Experts of a small language model.
Experts: 48 SwiGLU neurons an expert, 3 picks a token.
Training: a variant of SOAP for the experts, 391M tokens, 8380 steps.
Below are experts of layer 6 (counted from 0) of a mixture-of-experts language model. Rows are named router (the router's row for the expert), gate (a neuron's input weights, with its number), up (a neuron's input weights, with its number) and show model dimensions 0-127. Each number is 128 + 32 x the weight over its row's rms, rounded and kept within 0 to 255.
After each expert's rows: "comes after" lists some tokens at least twice as common just before its tokens as in all text. This comes from a sample of Wikipedia text that the model never trained on. Tokens count by the router's weight.

# expert 36
router [160 125 100 148 123 136 103 118 166  59 134 115 111 194 143 194  90 164 136 158 130 113 142 159 100 126  73  90 186 111 120 131 194  99 140  94 142 131  85 122 112 126  91 167 144  86 109 115 105  61 167 107 107 121 193 114 121 120 170 169 150 131 122 128 165 137 133 106 101 149 130 132  87 150 176 125 144 128  99  44 153 184 148 168  46 119 134 199  68  94  87 161 183 189 101 127 137 111 113  99  95 104 131 172 112 126 100 105 163 125 138 146 115 160 126 107  83  98  78  95 138 142 176 132 117 134 149 146]
gate0 [130 131 108 101  78  73 135 183 127  83 122 148 133 100 127  90 154 129 207 116  93 174 136 110 127 111 109 115  81 163  79 104 132 174 176 116 133 147 162  50 177 130 113 180 139 127 138 220 178 135 119 139 193 156 142  72 128  97 148 129 152 135 162  98 157  76 126  88 187  94 147 152 119 122 143  80 176 127  97  72 150 169  75 110  94 137 110 154 185 134 148 127 157 154 147 112 154 165 113 130 160  97 116 145 140 148 119  99 133 144 126 139 109 127 137 199 127 102 100 121 181 122 148 135 194 107 171 105]
up0 [109 134 121 171  82 122 176 114 147  92 117 109  30 148 186  77 156 128 163 115 106 119 151 126 109 122 139 160 101 132 181 111 139 115 139 150 126 179 171 146 181 140 125 164 135 152 143 146 152 161 176 110 147  99 137 154  85  88 143  64 128 196 113  97 155 158 147 139 115  77 194 171  50 130 113 148 172  87 142 136 101 179 162 125 174  94 102 148 109 168 159 161 108 140  87 171 113 112 158 136 117  43  98 120 129 123 144 117 141 139 101 105  83 120 101 149 154 145 106 127 160  65 128 143 129 135  76 185]
gate1 [125 127 117 131 165 158 158  80 128 140 102 120 108 117 170 123 108 117 124 155 118  87 146 116  59 140 112 113 114 152 102 139 189 110 116 155 133 159  89 100  79 100 157 158 151  73 143 110 152 136 159 104 175  81  83  99 143  93 103 150  93 119 129  87 143  84 178 168 151 148 112 110 135 179 154  96 162 140 134 149 154  85 104 102 113 114 130 150  81 179 187  41 138 125 104 158 164 118 151 173 119 160  81 123 166 161 103 144  88 116 145 166 171 111 116 119  64 226  66  73 129 112  87 176  92 108 116 114]
up1 [101 100 173  91  86  54 131 142 119  75 180 141 142 127  91 152 156 163  99 133 147 151 131 116 157  94 172 159 172  95 179 110 112 141 157 109 148 141 198 122 141 143 130  93 132 174 158 111 122 114  72  78 106 146 106 122 127 119 150 112 154 193 106 137 116 125 100  80 123 117  78 118 168  89 122 194 162 150 139 119  98 163 148 140 126 127 125  85 182  83  60 174  95 135  94 143 122 138 123  95 155 155 151 128  68  61 162 126 121 157 111  55  87 162 139 139 112  93 170 162 128 157 150  78 136 196 147 161]
gate2 [135  83 102 123  97 134 150 109 150 103 148  73 153 139  82 113 124 150 106 133 175 177 139 175 111 186 145 140 118 134 139  96 107  93  77 115 132 144 108 110 120 117  91  52 135  76  93 150 147  94 137 122 126 101 108 109 127  98 150  90 132 102 119  86  81 169 129 163 106  96 167  60 149  78  81  90  94 141 142  76  72 139 107 180 167 145  96 111 133 145  88 174 128 189 111 202 135 196 150 149  92 142 140 102  91 137  76 109 110  95 176 142 156 156 158  79 142 170  65 141  96  91 139 115 155 125 156  85]
up2 [181 119 136  87 107  79 112 152 164 133 101 204 119 115 152 118 116 120 156 117  93 119 143  89 129 104  95 102 154 147 162 128 148 173 188 157 150 155 140 145 156 141 200 120 101 134 178 143  77 169 102 146 115 190 110 122  72 142 127 147 139 164 114  96 167 119 116 100 141 125  89 162 119 127 105 151 142 107  58 167 203 100 146  87 138 157 170  94  64 130 187  93 114  79 163  51 133  72 117 108 149 122 102 152 125  93 139 156 127 104 127 107  49  99 127 147 121  70 127 108 125 144 133 104  95 188  97 108]
gate3 [111 120  79 160 160 103 188 138 114 185 136 159 139 108  90 120 129 173 117 121 139 160 122  99 167  68 104 144  94 102 117  99 109 144 130 104 113 176  96  85 119 180  81  87 117 146  83 170 128  83 144 175 165 151 146 102 139 157 195  52 112 189 149 110 101  95  81 110  98 114 146  93 186 121 147 119 130 152 102 186 108 116 115  67 186 104 123 156 154 158 156  77 149 168 154 119 147 160 144  93 168 146 106 138 150 139 110 176 143 217 119 137  76 108 135 136 113 121  64 121 104 152 119 145 147 175 140 152]
up3 [102 107 141  63  94 186  95 166 158 131 115  75 133 158 168  96 119  83 128 123 144  82 142 157  96 126 152 139 144 104 144 101 151 145 141 184 158  91 121 147 102  30 163 158  99 150 146 104 115 105  53 110 143 113 112 167 115 109 124 165 143  82 142 118  60 166 131 116 158 144 111 169  81 125  95 159 177 134 115 108 144 119 118 188  99 162 159  76 137 114  72 137  97 148 141 166 119 143 111 156 106 149 102 112 126 135 171 101  93  90 126 120 183 139 162 139 120 166 167 128 165  74 128  79  51  54 124 119]
comes after: " a", " with", " of", " in", " as", " for"

# expert 40
router [128  92 114 154 124  98  66 158 117 101 133 136 164 152 142 186 103 123 165  77  78 111  75 168 160 182  83 103  91 173 131 158 124 195 157 116  89 112 149 103 177 159 124 169 140 127 119 151 125 140 123 143 159 145 174  78 100 147 134 133 146 105 136 101 100 107  57 171  66 143 144 121 126  78 164 129 105 165 145 157 136 189 113 155 166 100 132 140  75  75  96 148 163 127 158  93 146 155 105 111 110  95 161 144 194 103 110  89 131 155 123 170 176  95 131 168 140 166 100 166 167 146 125 182 126 137 116  50]
gate0 [141 113  81 167 194 170 163 103 124 165 109 136 140 131 116 116 107 190 119  96 136 124  95  69  95 145 142 114  81 127  82 191 116  98  79  70 122  40  83 116 118  94 151 121  86 133 219 125 134 179  92 157 145 158 122  90 172  96  90 146 169 151 165 122  90 135 166 166  88  98 135 132 188 128 186 158 149 121 152 122 129 147  99 133 103 127 118 144 166 165 152 140 124 129 135 119 109 112 116 181  98 158  86 166  64 113 159 122 184 113 136 133 102 123 108 149 119  81 131 154  96  95 131 174  78 146 162 143]
up0 [127  99  90 119 161 139 105  73 150 172  93 126 161 134 113 143  99 179 119  93 121 105  87  97 117 124 119 137 116  95 108 185 110  90  87  96 152  67 127 133 111 106 148 172  48 132 227 135 151 170  92 106 164 129  82  97 130 110 106 110 121 171 137 133  59 151 170 185  60 143 146 118 183 113 131 163 163 167 135 160 126 135 101 128 100 123 124 108 161 132 152  70 159 169  80 134 121 113  89 166  89 161  89 179  72 126 157 108 175 172 125 117 122  93 114 154 127 127 123 119  76 122 125 194 133 142 162 107]
gate1 [158 109 113 180 118 113 109  85 131 114 106 111 111 128  90 117 116 179 138 155 184 161 115 122 129  80  98 113 154 125 153 172 100 189 149 124 161 149 132 190 137 132  87 138  52 137 163  95 107 140 177 103 146 149 150 147  74 136 109 104 134 131 182  98 154  99 153 130 149 134 175 115 108 184 113 123  61  97 151 127 126  82 105 133 159 146 147 170  72  88 126 109 129 124 100 196 169 213 175 174  91  41 141 188 134  92 154 105 129 132 156 155 133 175 167  96  84 134 139 117 121 178 142 135 168 109 115 114]
up1 [122 145 127 117 112 174 168 206 163 124 138  99 144 141 137  87 168  56 157 160  75 173  96 100  89 143 141 117 121 147 117  63 104  85 155 134 116 147 124 123 127 129 116  90 106 101 141 192 114 177 109 128 137 135  64  64 177  89 128 139  85 103 177 129 102 131 117 128 112 139  82 114 140 155 111 167 122 103 108 140 162 106 137 110 141  73 102  58 156 145 128  94 133  85 115  72  93   4 136 119 163 118 156 149 144 127  92 114 165 118 129 126 136 161 105 191 123 149 147 131 135 137 143  97 104 128 202 157]
gate2 [101  75 152  87 115 117 107 122 106 175 164 142 115 158  95  98 126 132 126 114  83  79  85 192  85 112 172 130  94 126 166 189 162 149  98 146  96 149  72 119 116  79 154 152 135 129 165 209 122 145 136  68 202 117 204 144 119 120 126 146 159 128 184 106 157 105 213 124 111 125  98 112  95  88 114 134 139 130  92 120 132  99 134  82  95 164 108 113 107 120 134 119 106  91 118 119 100  50 136 140 138 125 144 118 143 143 147 120 176 133 165 145 142 130 197  91  85 100 170  85 121 180 144 120 152 128  90 185]
up2 [129 103 112 183 105  81 160 106 169 106 125 140 109 116 167 154 144 177 147 130 127 166 126  76 157 118 107 135 104  29 135  98  82 105 180 158 131 178  76 147 125 107  84 169 197 124 112  97 123 119 118 142 126 153 111 114 142  90 135 147  86 102 111 104  86 124  85 120 135 119 147 226 131 143 149 121 152 162  79 169 131 104  88 141  93 152 122 115 161 151 157 112 111 105 151 116 127 207  88 161  92 165 137 107  35 133 159 137 167 145 203 102 113 151 125 141 118 177 106 138 119 153 148 109  75 156 164 122]
gate3 [127 125 142  74 107  53  83 131 154  99 135 167 172 117 160  68 133 122 129 109 117 158  95 135 101  98 119 108  81 138 162 159 157 126 106 104 138 118 113 145 156 126 255 148 114  74  88 109 139 117 128 136 162 191 119 146 126 119 107 126 150 109 121 130  47 158 168 107  88 130 145 138 133  84 174 148 109  62  98 151 120  77 155 152  91 197 156 174 139  92 106 147 170 102 139 133  94 146  85  93 147 141 142 204 179  82 153 104 175 108  92 130 111 109 121 137 163  76 110 139 110 133 146 123  98 122 137 109]
up3 [129  85  64  90 166 176 109 160 125 100 144 119 132 139 115 204 169 134 127 104 159  92 123 100 115 121 102 152 135 188 146  69 163 147  85 155 121 194 173 169 110 139 111 145 137 131 126 159 142 117 120 107 133 103  74 157 124 135 162 177 106 157  70 169 166 130  75 162 164 130  77  97 116 132 135 101 138 166 129 113  69 156 123  76  95  68 131 102 145 131 143 124 141 182  76 124 181 104 129 122 165 125 109  55 151  45 118 143 126 157  99 103 129 121  96  92 118 147 192 128 106  84 155 108 154 177 122 166]
comes after: " is", " was", " as", " It", " it", " he"

# expert 34
router [126 132 129  69 166 142 152 143 177  85 130 151 145  68 143 171 156 125  83 115 130 123 147 156 138  93 109 119 146  83 139  90 165 114 160 187 140  88 135 105 121 131 118 130 149 163 136 151 102 195 110 132 117 145 143 124 120 225 114  88 161 179 125 178 108 109 129 142 169 107 142 139 131  99  84  76 149 171 114  97 118 160 182 116  98 100 120 131 128  63 108 211 125  82 141 119 155 129 144 170 177 146  95  87 121 164 132 144 133 114 170 140 122 116 126 125 153 147 152 146 200  91 173  49  49 151 163  93]
gate0 [116 114 155 118 122 133 142 103 217 123 139 138  83  93 133 125 127  76 129 138 118 171  87 127 116 188 131 156 155 122 156  62 119 123 142 136 116 154  55 162 158 129 113  97  93 191 148 166 103 108 125 103 176 134 124 110 132 138 143 106  83 189 114  95  74 130  99 188 124 179 158 141 187 168  96 110 121 138 145 148 153  97 131 128 108 117  77 187  94  78 132 166 128 106  68 165 189 134 104 105 129 112  78 158 137 107 114 123 162 223 170  99 180  88 105 117 112  87  97 128 124 115 111 130 161 108  75 126]
up0 [159 104 112 156 127 150 100 154  93 139 144 137 140 160 131 126  98 159 117 130 136 176 125  87 216 121 157 104 122 109 141 176 125 133 159 134 160 137 137  74 118  90 143  84 137 157 149  83 163 166 109 107  96 134 161 138 128 149 143  73 123 140 122 116 137 150 166  75 103 126 100  37 123  96 157 100 101 114 136 123 177 146 131 182 143 126 172 119 147 139 143  99  93  70 169 178  73 113 134 124 109 141 139 205 106 111 161  67  29 179  99 127 104 142 128 109 135 195  73  93 131 154 155 123  68  80 146 155]
gate1 [130 161 107  91 122 135  97 113  79  76 170 111  58  83 163 151  93 178  79 165 103 162 117  91  97 129 112  88 160 152 158 104 142 155 126 176 122 175 129 105 155 152 147  52 119 130 122 144 178 193 100 137 140 154 117 119 202  87 149 140 139 130  69 120  93 173 110 112 145 122  91 122 148 168 100  63  67 115 160 166 102 124  98  99 133 185 157 147 144 110 125 157 112 152 125 213  98 156 154 161 164  81 136  77 147 100 149 126  76 112  97 101 140  98 112 115 102  79 120 116 161 163 137 117 155 108 125  99]
up1 [142 109 132 147 140 141 155 112 158 156 120 154 209 141  48 134 157 139 194 123 127 144 138 105 145  75 142 173 138 136 107 124 131 112 108 113 157  31  94 106 126 113 118 191 148  86  63 101  93  92 132 126  95 115 151 107 121 158 120  97 149  88 181 147 175 131 131 141 134 115 144 133  79 127 154 203 175 106  91  64 139  75 156 119 151  74 118  97 117 156 173 104 128 153 164  59 161 115 158 147  90 188 133 168  93 169  82 115 118 117 123 143 107 154 121  95 157 157 143 124 114  81  94 176  99 132 131 100]
gate2 [190 123  69 144 172 142 157 156 147 176 164 180 159 186 141 170 164 184 150  88  96 176 138 183 144  77  93 179  92 162 111  51 128 108 110 180 108  78 151 124  79 146 176 133 105 147 172 123 170 105  97 141 125 165 118 117 199 176 118 155 103 172 116 125 105 128 115 112  84 174 135 113  99 147 138 140 169 160 100 174 131  99 161 172 110 117 168 113 131 107 141 157 138 128 165 114 149 159  99 148 110 107  96 150 116  81  98 108  98 128 133 172 111 141  70  89 115 153 124 151 167 132  92 163 127 188 131 146]
up2 [135 130 127 153 142 187 169 149 117 132 120 162  83 124 159 142 172  69  81  84 101 160 170 120 101 155 109 133 165 136 136 100 171 156 168 117  80 143 127 118  96  77 111 109 129 140  89  64 127 141  85 179 141 107 138 110 120 161  41  93 153 120  92 127  94 176 103 106 164  96 107 134 115 127  71 128 117  91  96 142 128  83 173 173  99  84 181  97 100 117 147 147 104 124 116 118 166 132  92  65 139 115  62 174 129 179 109 166 141 148 167 117 155 156  92 115 143  73  80 142 124 102 103 172 114 117 205 167]
gate3 [148 126 114 149 139 157  86 152 118  90  99 133 123 141  90  81 110 179 140 125 126 135 163 238 125 154 146  90 130 132  88  87 143  93 160 119 114 147 163 141 174 134 171 143 141 157 116 115 154 116 155 169 129 112 183 188  87  93 138  89  96 111 131 161 145 130 103 104 123 134 136  97  93 109 134 142 120 201 144 117 110 141 137 106 121 150 107 142  31  92  64 155 167 113 157 189 132 146  57  55  80 155 120  98 126 174 162 136 153 143 160 117 166 168 102  97 156 155 167 173 168 176 174 154 122 145 135 133]
up3 [111 110 110 158 136 133 148 166 125 130 130 138 118 163  93 122 124 113 202 141 139 120 108 160  58 164 143 181 201 149 122  78 124 139 137 176 154  81 200 169 104 154 115 115  62 137 160  56 159 155 127 124 110 132 132 110  94  84 106 142 152 156 104  89  80 139 136  82 148 131 140  83 107  66 143 153 122 143  81 176 105 126  95 114 162 104 147 160 124  52 150 139 165 121 126  66 198 168 133 138 149 139 168 131 150 168 122 129 161 142 135 117 110 181 105 184 127 163 132 130 180 152 148 151 113 156 192 178]
comes after: "\n", "|", " ", "|---|---|", "|---|", "---|---|---|---|"

# expert 1
router [205 124 163  90 100 178 127  91 207  96  89 106 108 107 153 196 150 166 150  68 143 103 159 134 131 107 132  82  77  89 154  87  60 172 140 114 129 150 144 120 186 135 113 121 145 121 143 160 120 141 141 124 106 187 108  93  97 153 122  83 162 138 135 150 107 105 120 116 123 127 105 148  98 148 128  81 134 184 157 182 161 105 157 160 111 126 139 129 124 107 107 100 192 142  99  97 125 131 145 179 107 124 110 114 114 173 122 128 146 119 130 153 185  88 114 204 176 185  57 164 172 144 115 184 143 147 131 100]
gate0 [ 80 134 140 149 175 125  68 144 131 121 167 132 140 146 115  98 137  64 185 127 140 173 149 129 116  90 112 133 187 111 115 188 141 174  92 187 105 160 143 167 142 118 105 177 109 139 171 165 163  63 119 105 139 189 132 171  92 132 143 131  97 147 178  76 127 172 159 184 163 126 145  99 121 145 161  81  85 123 119 151 135 134 115 130 104 114 163 160 115  68 184 155 139 145 114 151 154 155 177  31 134 137 156 140 129  77 201  70 161 145 106 128 121  92 113  96 122 177 139 113 111 138 134 145 149 119  88 143]
up0 [ 85 149 142 147 142 140  89  89 125  87 110 109 129 169 148 160 121 144 161 119 141 140 185 116 236  43  98 105 148  91 149 136  93 143  68 124 117 155 132 121 122  86  85  95 115 135 207 138 125 166 114 126 123 140 115 159 147 118 133 151  89  93 173 116 175 127 169 157 113 175 149  62  79 136 116 100 161 105 170 172 139 116 120 127 133  98 153 143  76  91 121 174 117 146 122 145 173 107 178 103 182 128 140 173  98 126 118  78 197 123 161 126 137 107  92 150 112 147  90 174 171 124 130 130 148  74  92 178]
gate1 [125 133 144  70 134 117 128 172 150 140 173 141 212 145 136 117 121 173 112 141 119 110 126 183 131  86 209 108 140  96 132 149  98 134 144 189  71 124 142 110 112 158  68  72 130 119 113  96 156 175 108 110 128 158 217 130 135 177 163  88 161  95 143 106 175  96 135 121  93  98 155 166 102 114 160 124 110 146  70 106  67 144 157 115 159 164 147 116 161  92 109 168 163 134 114 133 111 118 117 115 157 123 114 169 190 126  72 107 166 109 207  99  81 151 129 167 114 175  74 132 141 131 113 109 166 134 138  92]
up1 [106 168 115  94 115 112  93 135 147 138  19 126 102 173  92 105 178 124  89 128 151 140 125  42  93 186 101 169 113 126  83  74  93  92 126  90 134 147 156 197 150 120 148 104 104 105 143 151  90 106 106 116  99 132  98  94 106 123 107 159 138 112 118 119 108 154  96 155 135 139 139 168 131 128 124 102 181  77 135 184 137 119  64 115 141 115 114 131 120 195 107 107  17 149  98  92 111 111 109 143  51 103 122 129  78 171 147 134 121 132  98 112 146  88  90 142 154 105 126 136 146 163 120 140  98 121 182 130]
gate2 [113 182 169 120 168 102 171 144 105  85 119 117 131 131 115 136 129 115 112 131 104 138 159 128 108 124 112 150 124 141 161  70 161 165 111 122 145  90  90 151 107 145 152 167 152 136 171 109 173 129  83 156  80 140  99 139 134  91 153 121  87 183 106 141 108 154 129 166  81 180 102 116  92 150 132  75 134 115 147 141 130 133 120  74 147  79  78 113 171  82 175 175 149 111 117 121  78 129  28 179 154 154 112  67  95 124 130 135 149  94 148 156  83 202 133 100  92 123 139 115  86 128  52 122 127 180 163 207]
up2 [ 76 152 148 158 136 110 148 105 139 116 118 166 169 140 124 119 120  87 159 142 109 108 137  75 110 105 102 134 156 128 109 162 126 135 119 187 192 173  95 136 180 133 155 177 111 107 103 112 118 143 125 110 104 183 169 176 161 120  92 115 161 127 138 115  99 132 153 142 109  81 101  60 133 122 136  94  72 105 134 106 145 134 100 162 144 114  75 144  98 133  70 134 141  67 135 203 171 127 142 162  74  83  72 148  73 146 159  73  90 119  78 108 112 169 124 104  98 126  76 154 122 200 156 183 167  80 150 172]
gate3 [178 120 163  84 196 104 105 148 100 107 101 183  89 146  94 109 175 131 117 105  77 149 155 126 108  76 117 129 140 189 132  82 127  54  44 137 156 104 139 152 102  92 133  64 108 145 159 151 118 142 110  89 146  92  61 152 168 115 161 104  82  88  72  98 160  99 111 137 108 149 127 132 162 102 144 145 112 119 172 216 148 144  90 139 109 153 152 153 101 171 139 146 174 106 167 155 149 177 124 137  84  73 140 150 139  74 133 115 143 130 103 136 127  97 135 106 149  97 176 152 116 162 171 135 154 103 127 164]
up3 [180 130 133  78 130  34 128 112 109 121 104 170 115 180  77 178 147 141 150 125 118 145 159 154 107  82 173 124 154 155 138 147 176 121  93 112 119  88 149 114 133 140 154  76  90 159 202 153 133 141  93 124 147 107 104 120 203 120 144 163  80 136  31  84 165 133 115 166  84 115 122 188 117  77 114 128 124 197 134 151 170 181  89 122 153 121 130 192 103 147 130  97 114 105  87 160 118 123 128 100 105  73 123 114 115  78 153 110  89 163 113  93 105 125 152 176 163 127 139 141  76 127 133 117 136 106 143 142]
comes after: ".", ",", " that", " where", " which", " when"

# expert 30
router [143  61 139  86 148 107 126  87 149 100 203 109 155  72 163 161 137  95 109 127  56 128 129 108 131 177  73 132 160 162 143 162 132 164 121 115 151 125 143 126 129 134 186 117  89 125  89 134 123 155 107 105  99  98 122 110 159 114  62 148 124 135 116 163 157 202  74 159 186 195 102 125 125 207 134 120 122 128  98 107 190  55 144 148 127 110 196 119 133  64 168 176 155 159 144 114 136 122 119 110 137 135 107 174 166 140 117 197 134 129 156 146 149 130 123  89 113  79  91 116 147  94 154 107 125 160 110 138]
gate0 [149 114 122 105  71 117  95  96 179 101 139 132 168  74 129 133 159 109 130 164 118 130 219 154 148 193 136 154 139 154 133 154 107 143 133 120 166 169 164 121  56 122 149 100 146 128 155 124 111 185 186 143 112  40 134 116 135 163 109 172  98 116 202 136 155  85 103 137 111 178  91 109 128 110  86  93 165 189 122  96 155 126 140 157 129 160 153 142 152 187 128 102 145  63 103 140  90 126 107 153 106 122 110 147 136 140 207 177  94 148  77 172 119  93 113 121 122 140 133 144 111 132  79 117  65 101 147 140]
up0 [126 107 151 161 165 103 179 139 123 105 128 112  70 196  98 136  73 144 135  94 153 105  96 151 131 109 165 134 114 107 153 141 176  98 124 113 131  92  82 177 199 126 148 148 108 146 143 154 140  81 114 130 139 219  78 132 109  82  97  56 137 147  95  94 124 137 121 136 144  61 143 159 110 156 159 171 124 106  77 126  87 142 100 141 102  98  87 112 103 105 165 166 133 193 189 135 145 121 113 122 140 130 165 126 102 179 101  88 184 132 173 143 136 181 135 118 168 138 163 118 157  73 194 169 155 129 106 101]
gate1 [154 120 195  75 140  99  99  87 124 156 204 157 155 134  98 176 154  79 121 175  89 125 119 120 152 122 119 130  99 148 153 102  49 130 142 113 126 101  76 149 180 116 146 111  78 176  58 141 192 209 119 118 115 164 148 139 134 129 108 102 174 152 126  82 130 152 111  93 165 141 174 133 133 125 144 138  66 124 112 133 132 119 129 176 120 170 172 153  85 193 126 140 168 164 106 174 182 101 146 135 147 113 109 122  90  82 170 128 134 126 119 151 138  99 151  92 193  76 112 127 107 103 130 152 139 163  78 112]
up1 [161 133 174  80 118 141 152 132 167 166 193 140 106 117 149 112 146 103  72 197  98 141 116 144 119 180 123 106 112 145 134 157 103 153 130 107 111 105 100 152 157  61 130  69  78 149  77 165 154 159 150 136 116 177 166 158 127 138  69 107 124 158 130 139 108 158 115 110 163 104 162 154  89 201 166 184  87 188 101 152 120 116 132 178 141 111 226 144 101 129 121 150 116 132 123 195 158 161 139  82 143 131 163 106 138  91 164 148 123 114  88 175 128  96 125  78 100 111  75 131 100 130 124 176 163 130 106 165]
gate2 [111 111 119 177 136 176 172 148  79 106 154 133 136 151 131 112  80  69  35  53  75  99  88  73  89 112 120 130 144  96 106  87  82 167 133  84 153 188 160  87  80 101 112 119 124 160 125 107 162 158 147  74 101 130  86 116  86  90 137 189 134 162  86 168 135 100 139 180 100 176 115 128 126 122 126 141 111  95 118 104 115 102  93 167 116 144 107 162 132 145 157 111 146  72 120 134 135 142 119 162  89 123 115 164 152 108 142 138 154 170 122 114  87 144 165 149  76 151 101  79 206 109 182 131 133 136 126 100]
up2 [105  97 115 136 121  63 154 122 158 170 148 138 140 153 103  90 137 113  84  35 111  86  66  78  83 192  90 150  99 103 143 148 160 139 150  75 153 114 139 137 188 125 111 108 149 119 142 108 140 127 152  95 171  96  74 113  71 121 176 143  97 159  93 155 169 140 113 175 120 130  90 156 160 151 133 142 105 123  50 102 129 156 115 191 175  93 123 172 109 151 168  83 145 108  84 165 125 175 139 175 153 117  69 118 131 117 158 110 166 153 102 128  76 114 149 164 151 123 130  94 182 114 106 142  92 103 107 153]
gate3 [121 104 120 107  92  74  61  98 132 108  98  95 156 185 106 167 119 156 143 137 146 178 155 105 176 153 133 145  96 167 126 157  93  52 110 162  90 171 112 149 117 138 116 145 156 144 147 126 183 129 154 108 141 170 147 156 188 131  71 110 154 136  94 121 106 106 138 123 137 163 134  67  91  88 123 143 140  72 166  84 120 123 144 182 123 132 125  83 172 121  83 175 136  67 159 168  87 109 149 170  75 144 134 148  66  88 122  96 115 127 125  59 158 156  99 157 163 122  66 148 199 137 111 103 115 118 110 101]
up3 [107 141  55 101  87 103  63 115 157  64  46 145 137 149 115 178 167 163 132 141 143 155 147 131 138 123 105 108 125 148 140 218 141 147 111 132 144 136 134 162  95 145 102 132 108 133 116 127 156 141 122 171  99 173 115 135 147 140  90 136 133 113 143 136 111 162 181  92 202 153 106  51  85 110 158  81 151 134 181  99 134 113 116 171  72 121 151 123 214 141  94 177 160  96 113 168 143 120 163 133  82 127 120 138 102  73 132 131 139  96 151 115 166 179 114 132 177 121  91  88 150 133 115  81 151 130  66 122]
comes after: "\n", "|", "N", "″", "°", " /"

# expert 59
router [148 152 182  92  92  44 165 107  91 170 175 182 149 125 157  58 201 155 180 135 151 114 139 129 141 161 131 141 163  96 139 137 152 122 153 156 135 152  93 106 168 143  98 137 111 104  91 127 121 149 139  86 162 160 144 146 178 141 131 132  90 125 141 112 115 120 228 112 144 134 115 129 142 154 144 121 134 143  86 133 123 174 119 157 148 163  82 149  93 175 121 109  83  65 169 148 118 137 138  95 138 176  68  77 160 110  95 150  87 102 136 154  86 209 143 181 116 144 144  82 143 134 107 168 130 132 151 178]
gate0 [156  93 183 149  94 132  85 140  84  55 121 104 149 117 150 187 103 141 216 139 172 168 126 113 135 109  92  77  97  56 126 176 163 100 139 121 114 164 129 127  81  93 110 155 139 154 132 165  97 125 112 144 135 137 124 142 103 158  83 166 134 136 122  85 134 127 184 131  37 110 171 121 109 170 111  64 174 105 118 115 131 152 132 172 100 100 142 112  85 122 195 106 145 165 153 100 112 145 121 152 133  95 130 154 143 173 176 103  84 135 144 109 109 173 126 118 145 145  73  80  79 156 165 110  81  91 129 154]
up0 [121 141 119 105 190 119 115  89  67 125 170 108 116 103 171  88 114 141 110 141 118 150  93 143 126 152 168 158 181 119 113  94  92  95 164  62  96  99  92  99 162 154 124 101 134 128  89 140 102 106 188  85 141  89 155 114 165 168 109 131 170 115  70 143 140 122 121 111 208 100 126 137  85 112 138 161  28  93 108 160 118 165  66 108 147 162 125 100 143 114 106  98  91  91 118 186 158 128 119 133 104 109 104 134 158 119  50 144 186 164 137 149  97 122 104 169 100 170 132 135 171 102  80 168 144 108 129 174]
gate1 [ 78 114 134 111 127 126  96 103  66 130 152 153 175 112 170  86 107  90 147 118  72 139 123 124 143 131 198 128 147 105 111 157  94 111  80  51 153 134 100 127 133 205 146  94  58  99 160 101 111 113 116  95  96 104 143 197 161 123  96 183 183 100 105 152 110  92  88 126 108 174 137 113 132 115 116 149 126  86 131 170 157  79  99 122 156  78 138 119 187 119 149  99 100 127 134 113 130  90  73 141 162 203 103  75 102 152 144 130 135 107 102 185  93 137 125 130 116 116 217 123 164 147 112 107 118 102 150 145]
up1 [136  67 100 203 137 165 121 159 151 134 165 191 151 150 112 135 135 120 101  51 178  91 113 158  73 160 150 157  72 129 128 102 153 144 123 158 124 136 147 138 109 168 141 124 158 130 111 119 120 134 166 170 111  89 158 132 194 128 137 145 169 154 112 137 104 160 102 114 143 102 125 143  92 169 139 112 161 114 130 141 133  96 110 106 142  99 121 129  74 119 140 194  98 127 113  97 101 126 131 139  94  82 187 152 154  91 136 177 137 101 104 107 120 128 142 139  99 153 115 160 142  62 212  76 170  85 237 181]
gate2 [195 176 183  79 166 100 150 190  99 136 122 182  78 126 134 104 118  86 164  87 129  61 125 185 157 109 137 138 102 141 109  96 124 167  59 118 149 134 107 159 131  75 122 104 112 140  81 113 107 144 128 124 131 160 166 153 123 114  87 145 136 124 141  72 149  63 140 113 145 151 146 151 151 208 115 119  89 155 147 154 121 130 129  99 130 154  97 131 100 100  86 159 107 131 159  72 115 157 143 173 189 150  60  91 125 150 108 144 144 112 141 100 128 186  99 118 146  67 210 114 132 101 119 102 175 150  95 128]
up2 [150 141  89 127  84 151  95 127 130 116 142 138 126 153 162  99  96 121 123  93 139  35 101 160 143 155 143 136 110 140 125  84 127 177 112 130 171  72 107 149 165 130 155 167 148 109  87 139 110 143 100 197 147  95  72 191 124 156 113  99 149 124 106 129 194  62 101 142 162 142 144 157 138 185 124 164 140 189 125 137 138 114 196  82 144 130 161  85 134 168 165 118 121 134  85 118 159 196 139 153  83 193 135 112 162 149  73 115 100 106 151 147  98 168  97 120 138 122 125 157  99 132  91 124 168 186 119 205]
gate3 [ 83 132 172 114  69 112 176 132 116 107 178 119 153 140 121 110 164 112  92 184 179  37 107  88 139 135 129 140  78 125  72  88 125 155 189 151  87 102 134 166 107 127 175 154 163  74 144 157 176  90 126  77 147 115 160 129 113 113 123 108  93 107 129 100 164  82 173 104  88 146 114 169 137  86  96 161 145 151 122  92 161 158 140  93 168 127 101 181 128 124  82 171 100 178 187 139 167 127 103 144 119 142 143  77 112 139 114 106 193  97  57 101 117 130 132 159 110 162 146 115 162 166 122 125  93 170 136 124]
up3 [ 91 151 180  84 109 130 159 182  81 131 124 110  92 178 120 104  64 107  80  98 137 154 193 159 110 103  80 152  93 115 166 120 129 153 118 116  99 120 190 187 113 145 145 153  75 100 128 172 106 190 129 162 110 134 186 150  84  91 107 102  90 103 109 135 140  73 182 113 159 135 151  80 101 140 109 148 135  66 114 119 168  49  97 121 122 223 133 126  72 109 153 175  77  73 131 142  93 132  89 115 118 173  91 148 133 120 130 134 125 106 107 141 116 137 110 100 131 148 135 121 106 131 139 133  84 117  97 157]
comes after: " the", " a", " and", " of", " his", " for"